python train.py --head_dim=32 --lr_head=0.0114 --decay_fraction=0.867 --batch_tokens=65536
Below are experts of layer 4 (counted from 0) of a mixture-of-experts language model. Rows are named router (the router's row for the expert), gate (a neuron's input weights, with its number), up (a neuron's input weights, with its number) and show model dimensions 0-127. Each number is 128 + 32 x the weight over its row's rms, rounded and kept within 0 to 255. Numbers have three digits each.
After each expert's rows: "mostly gets" lists some tokens that are sent to it at least half of the time. This comes from a sample of Wikipedia text that the model never trained on.

# expert 3
router:114147125100095121112128186114165139151137102105156121099103133131160133181132094169052105112105116104147200143053149059127131122111169126113120123162126134099130166185087115089138158156180149142055175131068058129136136124150097104153134110120155153131163140156140136141145143163092098058166219145129136143105104145094095119176110177119115161186108134152107164079206108081153118141140
gate2:127107125125135173104108114121138164155136081161168157130110117095075129176087099090178128134113151169128107103108165151138168109139143108147101065186150071098161112099160121136115088117087139148193131113160158129081117120062174170174136114159137113060161126114120100108131084191171080145096066109129160132140169146193068082143178071147142144137102105089104130130144124094200129076158
up2:109124136138125157138076217124166146136161085156138148091115127100101052144099062106186163141096156185141119112110144101123157139133139094150110078131136119122127126126179132115139095093113133133229124108178148150073131148099105146126102180127114143099164116110121114167170120188155054201108079098178136142148120133135073084106123097149122128161097182063111087157137089128169121096149
mostly gets: "m", " se", " pro", " first", " time", " film"

# expert 1
router:153122150080128080047114104157103164131067132104115111084141157143144100156130111116133143129037117104097093144132129148126070103107150133116149095133105195089149121139134183164137093068150166106116138111187129145129094067111179089151135116105080196135163070140084069100117137127114124127126118060111174117142131118162037147130107154123093160109184094118112160107110123141104121195168
gate10:174126099149144156160145171145106149151139128120089083091179157154142095097077092168117152149130141086181096174129152100067137159091148149166124180076118156113158115171126095177148141107100114083133123174142143118142153132087131096102072126124136102098134131154094206144099183144194141125076153162155069098140091137085097088162053137060126113098139154145107116093119204141124113140074
up10:170134147168116149078112194105162113184134127102131156109081117065138080100167108145102134169128143102137103170126171121112142175167115069134148165120120161130134101137131151124135115162095104097099096161120118101064090112102191139130117133110194105073124101180075226077108082104212141103092148127145129077141139123114070124078102105072140115131122116085132167126133159130128108083081
mostly gets: " from", " The", " in", " H", "The", " are"

# expert 13
router:083088095165118124149139064150122160125151097139179111164091132208152142141146128095100123123164136071116064129114129108110146150150134088120080159123110094123110093173168073117139096145078187143152139163157185118116072128192061079108150114062109127081144082180100180103137179107105124185072097109163113170148125124166137119115104116125137178143174164169103167110157095147152135121137
gate9:097165094062141186125126153122086176132108127053118136094173121158114141132147160071085154131184119139092170169045109163175155111124146117108117113197153134135097132105148106163165146100103144124140146112076121106088158136119181175150165190133107134144184159085131178070085140140143124192107155089184075159124148120148153135156071133113106133093121132106152122167144122202111099145145
up9:094128107126106136119175151125076194147056143130079101068160131146108133144088187082112088109130072170110148142072117092098112074162122125069137109094125129122081109125112114123055145100129166141117105075103110199123125099082148189176172179105141137123153130173143098149091126144105140105214129140148133105177170176081156105099099154126111135097125141155132145186187126100124126125097
mostly gets: " 0", " 2", " 4", " 10", " 6", " 3"

# expert 11
router:133104220124152193142134115053159123149157157124112134145126146169159146093084182177094118162106156136099101171143162193133156097096166122071119137120129127169101120101132128156191091117076137166122097151084135161087124084107140158147142117124135056139120111107124106087098083117177171121060073155158109110104131104080171152094135157155113060101096151150118165108104112117107197139099
gate5:096185142191081144091091108187105160066156144189159129155111097123180098199095078135102099067157060188105119156136142172133105126100128126139094121125142154102114086119162161133143151141048195108107157128119182137161153157144128147082147106137171120151102120123162166112117159112144123106117148133170165127145151081118153121084125155178176123097134104152075078105124074077098149160115
up5:138148131188093120103115088157152180086144137177138143132112112149189141134057090178116073100163103122126126135174154169105113112168057145163093143159211080158138108094174184092110144130075195103066148084153164110155150141130173098148092113097153125134158087151115145127120147116126130120142107135146113104116149090072131090123112167191179116127144124128122129110083146078081161167065
mostly gets: "ra", "i", " K", " M", " g", " G"

# expert 17
router:143147084202159145166169119148104125142156111126128177101156100121103124122126173168074087151084128142161121144097096193133068170122100098100107147181095134133154168120104156140155105189138104125129136126127183119156131140139136142081177196167132153117121209152197106162127117155093085137145086107119084164143178149132057128103096168076147114108159099178127134102092102051083131122157
gate11:117121110148133182165177133162121112104130167124169122168170113117097152099121095150125122138186113136113104078076123175091147150156152124102163116097091096184102116139075158133143122117101143165110156117108198154125155160131115141082161077076170099161184181099174161082045135159182103180129135074187106158094065130142102146160135124159109119093112116129126065159132130108045113141105
up11:119135143141154155160165141159125106094168159157073133140129167153105100085128100136136128099119119104201094103119192192111162139169108094137146088085138143113132159143123126128060079143086135174135096148111089175131169112163115147182126111144114108137129140167155125084105129083207070129121127189124109169184030092182121093119161100123088109151150076155104109121194111136165120181113
mostly gets: "a", " Ba", " /", " out", "ship", "–20"

# expert 12
router:106115117104127146094143115099121140149191103165146155121128105119100073121082141060147104167118113074164094152105157164151127016094128145085128197130103117139157150182127143109117103145138095130138128143146169116148111101082162105134089088153118102155163169115069101163155127076168137091198062171131157111071153117137141135119151145103075185125115106145055125159084120197105147111149
gate5:167105146106168071142139107119068168189149106166092128146124089116174140204110067140120161127156134156133092150136116161158150083122149157117172094092123146122127170173096070108143146150109102129146094211174071156123157124154124117075058128144090169107199134159089145104088096102128080136096113113132136177192145127187159137150111099161160120119137104123120062172156152144158112107162
up5:160089085090168110146121106107101189105163075116193154096160068168162121141096113160127116114130192163120119133108112123103154122113116165111134149162122102163105144169144096180141161103100116122103114159118089104148128146179095121024088175124143109199149106074112136096126135092131078132131113131193148160107216129177126094135139066105140092097122163108181129183087117167128128102107
mostly gets: " P", " F", " G", " Ma", " de", " b"

# expert 14
router:165138108179143128103131133119137100169104120142077136092135117067138086088152163158080126080150148138132143130178158081107110183092077126187156073135097180069094124082058141116135188131130171098109126103152181150083144096112163121170136132083117115158116139123064211123088149103110079165149148131137152117168099181134102135147137135169124117155150159070126146167108196121079112086145
gate5:157116098148126141134130107105159158090122122099135137089159147131128211150173109108134093171126115144167112121091148152134146074129118136101101206091179115174145167107157120143118114098095131161123129165145097096103115120131135168147155134202158154115119104136128169124137099032113120110104080086163158093095048114125134150199116056165103170144117131178102169090186038111137162106109
up5:099110117117137107195103140094161166157139069112104178130186105125068129140159160102147123162158111119087155107133079154117184079158172135145123064126143126103125069085180094132128101100154111089083096120147146099122087154135121168169122190104116153090184124119122102130126093082165139075171136126166139142084082117143091141179131113161138146147177207184093187087132090133183146137148
mostly gets: " |", ";", ")", ".", " =", ")."

# expert 19
router:184185128123100084123128116183181182098140144160092134140135120089175143067117152132136170101150160131154119100126142116097105156149173149152221166115117157142076112121078142111153165142198176066151167161106127090136122192070124114168116120199140122128146136160123100122128117123175167191143088152120133130113087117090105174085151098155091087150148058121160153146168080098137120124138
gate5:115178161184118137182163141146132131123149215102051137153188146067185111125136114156191123152175118156114155186154079173150134133112132129163120121108103156172132074123115087143090108104104110106125162163153149082117119121107165135110126128172051124145146136097177143092130147126138096141055160093198129148120155129112140160224123118147164119157128137179151148102087112148145106160162
up5:104155168128100134147127083090093094131092131172064159132191164112135105151114158139142121113146130152152135167167164147143146117107138207126121138073135114153140097096148108130120140122097075162203200151132160116152069177158194147140143104165060135090095127131188105133196160151101100154081141072202115126133153114101134108186145105205105141146148166138149112126135126088123089174125
mostly gets: "ated", "ign", "ish", " used", " made", "ress"

# expert 18
router:135144119070172137084060104153141128127135107129103063130140103117090130147106115115186166111129140125127134079115166106087116149076120166143082163112127087153120083125122136107096087214124086139146106104179135149100131096174108175063150128116096165109150103066150126196128114088119133169112201129106091130153148140114192093111123146145079105094123067051117120151177126153186152139181
gate5:147154101076151200200194113154107107161180080163108114136179106179114115156156150100111139107151110151172099121059054103078123099131164134108150120150150077183126153103145099151139125117123084097156174159159117172123146151123080117120138104172064120113061073125139120102128148069087054110132134142190105138116127079153148117146122100112076143127120156139111140117205132125105132104116
up5:095089138167151190132172161135094139164136172078165146136135121134167130101131154125152090170085105179066116114184087097167170129135170144117157129111093177120110133206114161147144143100112177097124144080109172082182111147031147142109134089114107091168157160153186185119150113155161143151078142137156124168166082149130105122119084087170163117134191141138116138079132114144143120164168
mostly gets: " on", "et", " or", " through", " named", " called"

# expert 7
router:140144117171063135160174131149111115090062096162115112108106147114127095119151107149172123095129117092109170177140129112136154154127153112193086110147172107155202121082105111119149141134079085131151170148217089166160151188198134129131139113170187137143140114091140142105114118145165097142133111124160162127190199149156104102132187117138124105144102121121102060167059184134177139108158
gate2:159120124196134157094148129115068084129103106099164154168125108031131068108136139100171065128183109148187127100079157089139167087145123151112127083087152124148120198114124137144093097119140139098147151170116103210129184130077146114148159111077139113134062167130145155112130121086123085125087127096130132163053129118120121134108092118139166136121121147091093171095167078071095141127110
up2:166153088149120101066106121107065067139150085048108121106186070061147065128131114067097155164162068126138120124109109126116141128160171124110132075127141157109084183120106088136098104103128167122129145143087111207168155140081150140129146106097128115149096165102094151098108081065129129109100136121078146154057106109113135125156154138140173134110125123098101168084160100062113108087121
mostly gets: "en", " He", " it", " An", " May", " St"

# expert 8
router:145160170209136164173111139141120095136130164126123127112161129161151111077170181075152071123176121132132202123166127093164095164136119143114148079110214131108131072152133128202154169149110109164113117076117161107155091152119175120113151074161058147120128116102123127151115155196090127130142136110111191144083143093096126083143143061159112118149137126091143098155149186106080115124088
gate5:094107164199128136098110153156118148143087148107166107192154108100145126179156148118140124103064123164192146119099082101121120162120074051121071067105119182092116091152126110131120147224154143141123170107128165049108178177151156206121125085094173102115114132122101103104132079116100125158118133160187105127134141133136153140122111106122171100141196149158163114101088102123125116134115
up5:133105200173113171099128149137158159127133141134145101163108151117146163144157138163178147099102158089183114137122106139205151142082074114105139080078069157087157134173141110111021084171163141150167170126137124150110148191158126158088125081111178084127104154152166149116197137109082111185100108126154144098115150176112129073186102136105125108128126140084138076120119100107108127155109
mostly gets: " and", " that", " be", "),", " which", " also"

# expert 9
router:184111135109125097121085107070176028098076136092127117134139139128067148095077098058097086078142101119101119138161119184106125109094061097137144144143153135171144088127129129092113072165195094191088124110135158104120152194092112136075083118117117150124155121138129130169125110110120135057146134097165141099110131149184175147157150126139079151090122162130125142171157142151136137160069
gate2:079180148101123137142109132094105135182215137072124123143129123158146103125146120127094135155160146191127115147155116172134196123103115062117126169118056079111075124143107164131128136055120155065118180133119139104098156136109151168131152115094192112164146116143146144155090113148124099120132109040107174122064076157106098129131108127123103157151133130106164043160084088127082156086120
up2:109137133141196123142108200113119162153183166075094115170146108138128129127074159139069110127148131160100159133149139132102179121067078063133125111129029093111090111181128198137155161094142162106123145158134116067122174117068098141094074124096135114172146137165162114168089124155163124087140111120108172116113120127172121131076163143120151163130134120129172092145058153151096182162137
mostly gets: " to", "p", " ex", "d", " for", " of"

# expert 6
router:132114093112124125100109144070109107133134172166162100114123098122074163160155117130118141080122124151057157162098121072108170119135034072113117154179151178181176143109127118129104175064145179104108128150093149182129127113137129121138125176180104147070106109185132138121205160070114111099071115159171101155126111124115143122109049139138125114102100126106137087087163179177102136102138
gate2:151138112214113126120183144100119096151152106106132123157110093090185138131130089082139121147137100109170165125140127145092150142162171078136113150162141166097135095143166122152115118093113155108043145127082110113117123151123190168132139151154078125112057108123124128030132108153099093145129181072132079079108204103166117167135082123153134174107133101149182119185171111108150145184169
up2:146176058132137144114150105128088116118140064121128123157118110106166170150130095083141105176179120123108111163125121146137117162101188103185128144163123120165152079122145111174123135129114146075119155178153176106149133136093193176091156065126116119131112195128139148078089105110120173095143174087139088141086171109131103094102149134148134132071147172154125108135126109073191116241181
mostly gets: "fe", "/", "tic", "ning", " su", "ic"

# expert 0
router:051162145113136141114167091131086127115103139179102121091082115126113155171098120103177127112137131124109047058122074169094169122152095086168141086113112077072081114131149147119112125056100115103132094093092072129107155143175160136123169108136163143123134107156124153123167123132140150138139079155169128104176187174118191110114102117163127185206160171168132142102096156086160150120093
gate9:112105194142138172142120157059148140180174121093061172130174166114110149140142110144160131131154106130147126113081104094208141142144076151166128125150100107112080078139114143072138160163169163086095072131195086116152115143093162111154079101123106134143137098169132160083144121133186061142094136078101115148151125118136070113141163188128156149089151062072140066130131126120114146155123
up9:147107185085155157132111142067128086143133091158091154081157099138133120111133168116132070178144168152155122093099176134176089205150075169165182129140109137125075132118116090110105157151154141127138121116106096134124125088080113132145154160159141165138084051138140160090104154109152101073113148142068120148147127135189102099165165160083139170091123077069160072147155095146065180135136
mostly gets: " co", "com", "00", "50", "cent", "80"

# expert 23
router:128050123123096128140145145059161142065157102151159091176163123154111124130117108095167134144109075121150068120077105177132111099124132152135132133184146118153166123136129106182137154149098131100195114138088045155199135092187144123144127200088099114133061155168095067123134122131106117172122118144096124111142152130154106084210162151130146071155118111081128149133085079123145118085119
gate5:153076137095112165083140122158131161148158131092074134168126054081144091174132092168131113105140143087144114090135108078171166161117160141144158135150112070148110105112135151159156168163177152083092149094154096137107138137170159088154130134163095133078187133098162149167115119145149068159064104095159098101157167138137165120157151120132087163145087142067097182150089114198123132204163
up5:178102113114117146110141149176100166181094164107068147077188108092134130098111057136127082178118152033093135091076151090201164182104119110163140103134127159155102141102123129126166167143117151096072124152167140037163144093128118119170103132179130123126187131099082136121111151137180098131092101157167066162116131157142117107117132107129117137145098138107093158131135131201158131141154
mostly gets: " A", " his", "it", "co", "act", " ca"